config = dict(
    n_layer=8,
    d_model=128,
    n_experts=128,
    experts_per_token=2,
    d_expert=96,
    d_shared_expert=128,
    activation='gelu',
    moe_layers=[1, 3, 5, 7],
    router_score='sigmoid',
    normalize_top_k=True,
    routed_scale=1.0,
    balance_loss=0.00155,
    balance_bias=True,
    shared_expert_gate=True,
    init_std_router=0.0161,
    lr_router=0.000676,
    vocab_size=8192,
    norm='rmsnorm',
    norm_eps=1e-06,
    tie_embeddings=False,
    optimizer='soap_variant',
    lr=0.0053,
    grad_clip=1.0,
    batch_tokens=65536,
    seq_len=512,
    train_tokens=409600000,
    steps=6250,
    dataset='wikipedia_en',
)
Below are experts of layer 5 (counted from 0) of a mixture-of-experts language model. Rows are named router (the router's row for the expert) and show model dimensions 64-127. Each number is 500 + 25 x the weight over its row's rms, rounded and kept within 0 to 999. Numbers have three digits each.
Before each expert's rows: a language model's description of what the expert responds to. This comes from a sample of Wikipedia text that the model never trained on.

# expert 60
What it handles: Word-initial letter fragments. Short opening fragments of split words, such as f, ar, r, w, Ar, in names and rare words like artillery, Ferrari, fimbriata.
router:472474487510502508469524550474503519480503446497512517528536505517483514501448514535519512485536458503496522500443509519471482518498505504540491493503556491491546475480506508490459553466508489

# expert 4
What it handles: Noun-initial word pieces. Opening pieces of multi-piece nouns and titles, often after articles, such as ren(ovated), aut(umn), Dr, Man, resc(ue), Acc(idents).
router:465502497501483499452508506492529495477547501518495529525461570501490462470516468499524550497497475510513508488483505504517533500521462510557490486497507487529502487514527477508503508465481489

# expert 16
What it handles: Time and place prepositions. The preposition in, plus during, throughout, into and within, usually before a year, date, place or "the", as in "In 1186".
router:491522536515558503478511493463552515454524465513520543542496519547512478469497472519515505489485484525514496503451503529482520490539494540484504487466539536493503475483514444519491496499488477

# expert 9
What it handles: Capitalized name openings. Opening capital pieces of proper names after list dashes or table bars, such as D, C, Sch, Br, Mc (Dennis, Schlaf, Brisbane).
router:498490551485522521520500533482522489466454502552506527523504517464470467474505507494484517507492504542528538517477506486469549460544510493502527494519486504496499488498491494498500524457481499

# expert 5
What it handles: Spatial/temporal prepositions. Prepositions opening a phrase, especially on, from, between, in, through, across, as in "launched on 21 December", "money from sales".
router:512514534516518503470495506460502504502499502506544488527514528537507483469471504506506471500531496514504518506476517511474522475522469500496514500483523521478522475489488463497463504451485535

# expert 14
What it handles: Single-consonant word starts. Single consonant pieces (t, m, b, d, l, g, h) beginning or splitting a word, as in fortnight, Wolfgang, Edinburgh, 14.21m.
router:498466484485534515502494513494566536505507496496521563511499500544501483481506509557523511543508523521515510487464486521480527513498506517518469494496520478552539493510504503477494506474504470

# expert 37
What it handles: Apostrophes in possessives. Apostrophes before s in possessives after names and plurals, such as Director's, Atlantic's, Bob's, and curly quotes.
router:505502499497478498483503516489500517482509488509539527493514506506511491492457504499526479528508510511496510515514461491438506471487494478517498486471506502489531501525460491512483531479475509

# expert 10
What it handles: Table years and numbers. Year pieces and numbers starting a cell in wiki tables or lists, usually after a pipe, such as 199(9), 200(8), 195(4).
router:524499528497492496494492532481549495476501464533555498523463535497538474487502464509525512507478506529513492459447488527485509484520469518519525482496491546516506510495481470492486520458466471

# expert 34
What it handles: Infobox and taxonomy fields. Field labels and value-initial pieces in taxoboxes and biography infoboxes, such as Order: L(epidoptera), Date of birth, Scientific classification.
router:481513538514544516485492511524529523466499511525518469475490543506462509464480480497506519484478482508516518505477490509473532507516484496524523467477518508496487483474514490462489534495495460

# expert 43
What it handles: Digits in numbers. Final digits and number words in measurements, scores, tables and counts, such as 140 mm, 69 people, 2–1, million.
router:511499533510497516443496507501525513490501448483479497505496519503466504445449471559527500486540482502497541483472511481492507473557512502516464492471511479482511508506509435465477517477482493

# expert 47
What it handles: Have auxiliaries and subjects. Forms of have (had, has, have, having) as main or auxiliary verbs, plus plural subjects like they, and possessive s.
router:490449493526539486457509513510559547482481454553496521526485488504528472491494519514522510530496486494501503469441463528479507525519489511531503475504514499509512504506473460492498494502480468

# expert 57
What it handles: Coordinate and code digits. Digits within geographic coordinates, ISBNs, IDs and table figures, often after °, ′ or N, e.g. 43.3721°N.
router:507500520503486503484531563454534541512505455532544519507498511513498480469484482520513488499504520488502466495488489547496497511518483510508495452500481526533483526496504462491467527486476508

# expert 23
What it handles: Latinate stem fragments. Word-initial stems before suffixes like -tion, -t, -ted, such as sec in prosecutors, anc in Financial, offic, produc, spec.
router:505481483508476529466488492473556495486531511527549516536452552482480482446447466521512485494514464518536474524533524504471536500502468474532436445492494555505461528495486481520491519479497532

# expert 28
What it handles: Copula and passive auxiliaries. Forms of be and become after a subject or modal, often starting a passive, such as was demolished, had been, became, as.
router:448496534491512497480483523498538500503527494532490513538484503503456494478414496520527495511501509537501524506483486520516473504546494503508518501479556509468530494537496431505482504473467490

# expert 20
What it handles: Clause-boundary commas, conjunctions. Commas ending an introductory phrase or date, and clause openers like that, when, where, Although, While, because.
router:470447488518495532445482525473544513503495462513502490507482530473491497480456437507534485518513507553540508438466474489479515491534479475501515518448501511503486469480508484515460517513469512

# expert 25
What it handles: Common verbs and adjectives. Everyday verbs and modifiers after to, and, in or of, such as live, create, provide, such, social, public, free.
router:480490531514493493515505553501540557480531487510523498518465512472520472415453483526509441511511475510500531500459511502485507498513506520524456469467520496503534445471543484497496549458457471

# expert 36
What it handles: Sentence-final punctuation. Periods ending sentences before a paragraph break, plus closing parentheses, semicolons, colons and abbreviation periods (Hook., U.K.).
router:462501524494465510474478503468542511501479454520573535517502489494478494448490491523521469525532524518492498494508472514512506478565521531510495481508530503498536497525455495481508530488479458

# expert 12
What it handles: Subject pronouns, adverbs. Subject pronouns he, she, it, who after a clause break, before a verb, plus adverbs like also, then, formally, eventually.
router:458461502502503509461507475482518552539531459505466493539501490516485481449492478508540476482487478512477537478501476500482524505525491524509534484445540499499483509492532480498512492477508488

# expert 59
What it handles: Definite articles and time spans. The and The at phrase or sentence starts, and time-unit nouns after numbers, as in "Four years later", "16 year drought".
router:516478499507495533483461502484555521472521476500513524498529526476500456483481449496549504505514509515529494484479502496448495483517506524522495468476513514496491518500499476506485508467480537

# expert 27
What it handles: Paragraph breaks. Double line breaks after a sentence or a == heading ==, starting a new paragraph or section; sometimes single breaks in tables.
router:485466509519481522486518494446534523473489489508491513524470513521468490481480462520506445509528514517539511501494495523503513448519492532522522490477505517478484498464481498492486499487467515

# expert 46
What it handles: Place names, date endings. Final digits of years and days in dates, and place names ending a location, such as 202(4), New York City, Ohio, Louisian(a).
router:452527506492486502481487534476545495459489483507519509527493516495501469462476449524505491528535542572503513461449495535513532500510498506493502489497501527523489504510489486489498531483503500

# expert 39
What it handles: Abbreviation-final letters. Last capital letter of abbreviations, plus following name words like Road, Cup, Championship, as in AC Milan, FDIC insured, Serie D.
router:500461504502500508489481537467494540491501456477523500526486523473460492486492459507507456477511480518496555479499493512461511488563505499512467484507511532512507515516513450477486509445491473

# expert 55
What it handles: Preposition of. The preposition "of" after nouns, and sometimes among, within, throughout, as in "majority of", "Marriage of Heaven".
router:498490529500510533482504497466535502481479481509527522541487517464484436462415451534527480490518490520519488504485484561497528510523499462522529488514521519505501486518457485500475537490456486

# expert 38
What it handles: Title and name words. Word-final pieces and capitalized words inside titles and proper names, like Walt Disney, Fly Me, Narrated by, Book, Love, Story.
router:487487537537503502487497517480495532475513470503480510526461569473488501498503475506517473534513458520546524475473499500518507469515501523487446479499524485510497477524486470475488512467473512

# expert 8
What it handles: Mid-word name fragments. Middle or final pieces of proper names and taxonomic words, especially th, on, son, ler, mann, idae, as in Ladysmith or saber-tooth.
router:465520504503528498488481499481532481477538488534508539490485520520506458447478472543518476492519471537505515436465491538492511471493446475509512474476563544514500448480511489509496513495514519

# expert 6
What it handles: Determiner before noun phrase. The word the (sometimes a) before a named team, band or entity, and final year digits before an event name (2016 Assembly election).
router:518468511496496499499513510479550515472521452502501497515479498525484487480481441551549489488493497558514529463502502476497534484485488487550499449473490492518536463526520451460470507491490503

# expert 48
What it handles: Infinitive to, modals. The infinitive marker to after verbs like decide, failed, persuaded, and modals would, may, could, did, before a base verb.
router:452484526497522527465508526480498501459489472520527499520485526501492495489503481538521463541534516538516500484480487514490500470525499537538559440484543493507510500493464472501491516464470461

# expert 18
What it handles: Table row line breaks. Line breaks ending Markdown table rows, before the next | or separator row, in sports squads, results and record tables.
router:495493465487504511499489495496557516461504486505488503504503532515496494480503502525516473535493493517496505500430491521518537492496464524533476493510511553486478456483541459483486496467494461

# expert 54
What it handles: Past-tense action verbs. Past-tense main verbs after a subject in biographies and histories: played, moved, won, began, joined, released, led.
router:502548522498522469477506504480554517489547458505524526523464508501482502484475485527547479502523448529497494493469485506458560480522479537545477480470502494481531487514513479500479505454482508

# expert 22
What it handles: Plural noun endings. Plural nouns and plural suffixes, often the subject of were/are or before of, such as members, individuals, vill-ages, struc-tures.
router:519457506516505521467508527470518489486480492503503475501504560500500487480498457498524488494509479529526532505463485542452494496557496489523469464489523494537504484503482468534520545477470512

# expert 2
What it handles: Word-final suffix pieces. Final suffix pieces that complete a word, often before punctuation, such as -ed, -es, -ing, -ations, -ments, -ity.
router:462496517491488514437466536435524498468499463535497519526491518500528484450502489506508488500526504525497532458444499521493518491540474490494491458500520503537492476487477482525482534489482487

# expert 52
What it handles: Ages and mid-size numbers. Two-digit numbers and number pieces in infoboxes, tables and statistics, especially ages in "(aged 73)", also percentages and population counts.
router:500496537500487510444485538508528518505512473544541553524472523490475455450490467532510502490552505516487503451456466512466524480540472533492470473520514515495497513493487465516490545474476488

# expert 21
What it handles: Small digits in scores. Single digits and small numbers in sports scores, list numbering and year endings, e.g. 6–4, 201(3), 0–6.
router:459509524472502519469459496511532499483521477491535498506488517508493466458515453522516515502488492532518517489445469518530507471523470492546482484464494526517491492501474480509502524449471487

# expert 49
What it handles: Place and team names. Final pieces of city, club and person names, mostly in sports tables, such as Everton, Burnley, Milwaukee, Boston, -ington.
router:497480500533515522498470541503501540488512464500534499526469549507472503446512482504522512509531499547530533456481477517503484480519497492498471491489508513496519436496496476461498526470496535

# expert 40
What it handles: Linking prepositions with/for/by. Prepositions introducing an agent, companion or purpose after verbs or nouns, such as commissioned by, road with, without, featuring.
router:455520532525498508482502505499511506464490514550476492502486543483529485461452471516522515519492490542532507476503473505513555514526520488514511483494490494533539483504486439501479525457486488

# expert 7
What it handles: Foreign word endings, closing quotes. Closing quote marks after song or episode titles, and final pieces of foreign, mostly non-English words and names: libérée", deutschen, Soumah.
router:466489509506483519464499531493519527507512475508519500513499556491495506495477495548515485520493490527505566494483484520479490456517500514519466470473518507483499455499502455500488519480497507

# expert 56
What it handles: Latinate word-initial prefixes. Opening pieces of words starting with common prefixes like ex, im, em, comp, dep, sup, as in excellent, depart, Computer.
router:492480538502475532465494513510559494494494508510496567500450527476461454464481474498509503467532455501545526482487468497470553530535483524541490474456503497495477487480470491512484526490511521

# expert 58
What it handles: Verb and adjective stems. Opening pieces of verbs or adjectives before endings like -ed or -ing, often after to/was, such as ext(end), consid(er), establ(ish).
router:499510518459543542436490531508531506505546512527518537528449530490533488461496481539524464509526473524512500519472500505507544528517483502549496454498505505497521509501518468535471511498457513

# expert 3
What it handles: Sh/ak-type word pieces. Short middle-of-word pieces like sh, ak, ash, ish, ay, mostly in South Asian or Asian names, e.g. Shashaa, Baksey, Kayla.
router:532514476510493519482511511462533493470524476507525481520483506489500470493498464521519507541504448482528522454456512531467536476502503484543510512536532507528474476489476468504514540497508541

# expert 15
What it handles: Quotes and letter a. Opening double quotation marks before quoted words, and the letter a inside or ending words, e.g. Nebraska, Godzilla, bureaucratic, versa.
router:461499514451507521445510502467528503506496471539523482519500502508474469480469479509522499510517503509519522501489491560520510473490495548506518479498505481513519475492515490486513558493485493

# expert 26
What it handles: Semicolon lists, abbreviations. Semicolons separating numbers or results in flattened table rows, plus capital abbreviations like BR, AP, MP and some compound-word endings.
router:504460516475489521477445534505541509443526481530504506546494511468506508462442483506500479484505460516511517473506498518474523477503454495552464490491537515524504483516507480485476506461493462

# expert 11
What it handles: Mid-word t-ending fragments. Word-internal pieces ending in t or st inside longer words and names, such as ent in consent, ist in Bonavista, et in beetle.
router:456472536501501511514482533503530485489526499558462501516473519505484463453488477537511497496494434526494529498479495489559506477524489495507481478482530522548507517478503472499477520482509512

# expert 42
What it handles: Section headings, quantifiers. Wiki heading markers == and === around titles like History or Bibliography, and quantity words such as two, three, both, several.
router:451500498537523509481488526463542505472506455506504494497510510533501480461452482554506482463518508517525502500505478519493523490520500516537474508499527504478500481509517480448462525490496501

# expert 30
What it handles: Plural endings and units. Plural noun endings and measurement units after numbers (yards, cm, inches, wickets, seats), plus closing parentheses in lists and tables.
router:531463523510497511489491527443515524507497490495485480526500552515482490485483493505525522510520505538507497489482472543472501474548489488554449478468507495495507488516493474495501504474489525

# expert 29
What it handles: Opening parenthesis. Opening brackets after a name, number or term, introducing births, ages, percentages or counts, as in "(born May 29", "(aged 74)".
router:508503520500486531484492517462508489538510435512528486502474517502486483443442485543537509526517503517514518483528515553483507475505543546533495493503519512519500460504527451499490526492485448

# expert 17
What it handles: Word-final e fragments. Word pieces ending in e or a vowel, often mid-name, such as e in Tape, ame in fame, le, age, ine.
router:483494497515481505477461517472515522482540469547544520517486514519527446465459513535508486526540512517469513477460473508503482466541484513494452490474504481527519481468478504503477524465513478

# expert 0
What it handles: First names and epithets. Given names before surnames in cast lists, tables and news (John, Michael, Chris), and abbreviated genus periods before species epithets (B. sulcidens).
router:499492555488526505475473519494500525468511503529505515502493556503483517479488482507509487521508499572561542465507488498508505477505474521540491456470532481494480474491481470466514528484481502

# expert 45
What it handles: Generic nouns and decimals. Organization nouns after the/a (company, school, group, university) and digits right after a decimal point in percentages and coordinates.
router:485467522472486505494491509485534518449544472499505527579468536490499474496490478508497502498516484516476526478515477497462492479569526518532520487485535529503494478518518472501504508458484485

# expert 35
What it handles: List dashes and particles. En dashes in credits and date lists such as "Willie Nelson – vocals", plus name particles de, von, du, and mid-word v.
router:484471519505517504476510507477525564455485481484518494503507502513486496468473514537508491481471489513516517512504487504494546446510465501531481492475531507515516528516512480510505506501458485

# expert 13
What it handles: Mid-word pieces of rare names. Short pieces inside unfamiliar proper names and Latin species names, in taxonomy boxes, place articles and tables: Mar-ous-si, Lakshman, Champ-ap-ur.
router:514462512470501521487468521496549492455544507522497530539481520480517489457476488511497484508489483507520531480471476534480507494494446501556483487442552490500516482503502469505500506455510469

# expert 53
What it handles: Clause-linking conjunctions. Subordinating words and relatives opening a new clause, such as that, which, when, before, until, but, because, after a comma or noun.
router:481467488519514539462485509487535522474473491496496517513484519492494483490480490515529487528539487509540496505481471487529495533495530494508528511478508499501473473506508442521496548474497492

# expert 1
What it handles: Reporting and action verbs. Finished verbs or verb endings after a subject or "to", often reporting speech, such as said, announced, revealed, violated.
router:523483512510516507444502495486537548483515487487518492539464519478529497469458479503551473536495480521521503495457514500508537485545498525550487442483543487476517471504505498513487526480465523

# expert 44
What it handles: Prefix pieces like pro-, hy-. Short word-start or syllable pieces such as y, U, ro, pro, con, hy, as in heavyweight, Umayyad, Afro-Caribbean.
router:489501522487490472458470529500510504468486442541504523509499507532529506486469519497499484493538489506505510450466478477501545505499508530487518517476557512518488473480517487497449483460489507

# expert 61
What it handles: Institution name words. Capitalized head words inside names of organizations and places, such as University, States, Court, Committee, York City, World Heritage.
router:483462519515495522477497534504505511487514472486514480548469522477451483476488468484522486492555538557498532472506483513495529506531512504503469483482520515505503470495469494481490501461497492

# expert 24
What it handles: Abstract head nouns. Common nouns, often -ation or -ity endings, heading a phrase after the/a/his: death, decision, history, election, story, law.
router:467464520494467496486520517505517500475537477508501514522467545471509487483460490498535500538498494519542534462479495516483510505506526506507452479467520507531467444479500478511502523463480518

# expert 33
What it handles: Hyphens in compounds. Hyphens joining compound modifiers and codes, e.g. Cleveland-based, 25-year-old, single-season, ISBN pieces, plus adverbs like newly, originally.
router:488490504522513529466450493485520523483475473537513528523514517475494489509481495543572447483467483529482528476477484513466532464508491487504515470473547493509504524510507472488501536446457458

# expert 32
What it handles: Country names in tables. Country names and codes in table cells such as United States, Italy, USA, JPN, BRA, plus units like kg and closing parentheses.
router:529468532481482490487479531470508506481486496495499473526473545495496497488480476516503498510506498530485567520497484524478489487526478494526480464466504527521468488481490469485513533459493476

# expert 63
What it handles: Consonant-cluster onsets. Word-internal or word-start consonant pieces like p, st, fl, cl, br, sc, e.g. postponed, seamstress, clarity, Stampeders.
router:516511494493496515474520532506550481487523483531484506520508570517499455477471457499495492502521501501517493504465441519534530499533488516530513494489536533521563494502469487499484514485501470

# expert 41
What it handles: Word-ending suffixes in names. Final suffix pieces completing words inside proper names and titles, such as ished in Distinguished, ate in Immaculate, ian in Smithsonian.
router:470486508518529504485488537480493507468528439474506522533502556503501493453502471517542479491491479520525501486489498542503511516490500494507477458462536508517515481478517474475471505498493479

# expert 51
What it handles: Vowel-r/u word pieces. Middle-of-word pieces like un, ur, ir, ul, er, u after prefixes or consonants, e.g. Launch, Assurance, fraud, clerk.
router:485505521481512489496480472444536527461533479534565511506503494500497506500477479534516481490510459493517493463499473477500520490479540508545497485527515499457531487464512467521509519481477505

# expert 50
What it handles: Table cell separators. Pipe separators after text cells in tables, like titles, names, dates, or descriptions, plus === heading marks and stray byte tokens.
router:461481502501476502445504507492514527459520461514504532528470514475495487490441483518563506487523473515567548464494500514490532491523488537521525492519560534497495503506506482513493508483484528

# expert 62
What it handles: Numeric table separators. Pipe separators following numbers in statistics tables, such as goals, scores, percentages, plus minus and plus-minus signs.
router:511459485506476485443486513511519517509522490526501505554467499494476486468457461500536543524509453526515505437493536543444523496525497507528527480505504506511499496515495454489449517472454510

# expert 31
What it handles: Pronouns and capital Th pieces. Pronouns like I, it, him, you, we in quoted or first-person speech, plus capitalized starts Th, En, Ter in titles: "I Thank".
router:472479548471494510487498514473482532505511489516494512539468532477477483488491495493528522490531482495486511512458467521491476464537504490549509476512532505505470486502526497512496545460500483

# expert 19
What it handles: Letter pairs el, ch, il, om. Word pieces such as el, ch, Ch, il, om, av, ov inside names and words: Leland, Lilac, Chile, vasectomy, romantic.
router:509492495519477530492523496461548492489502478526492498505486523521521443469461502548488504507525465549522515459503514501521508466517465486505472443526556541494489435498503495500510538517512480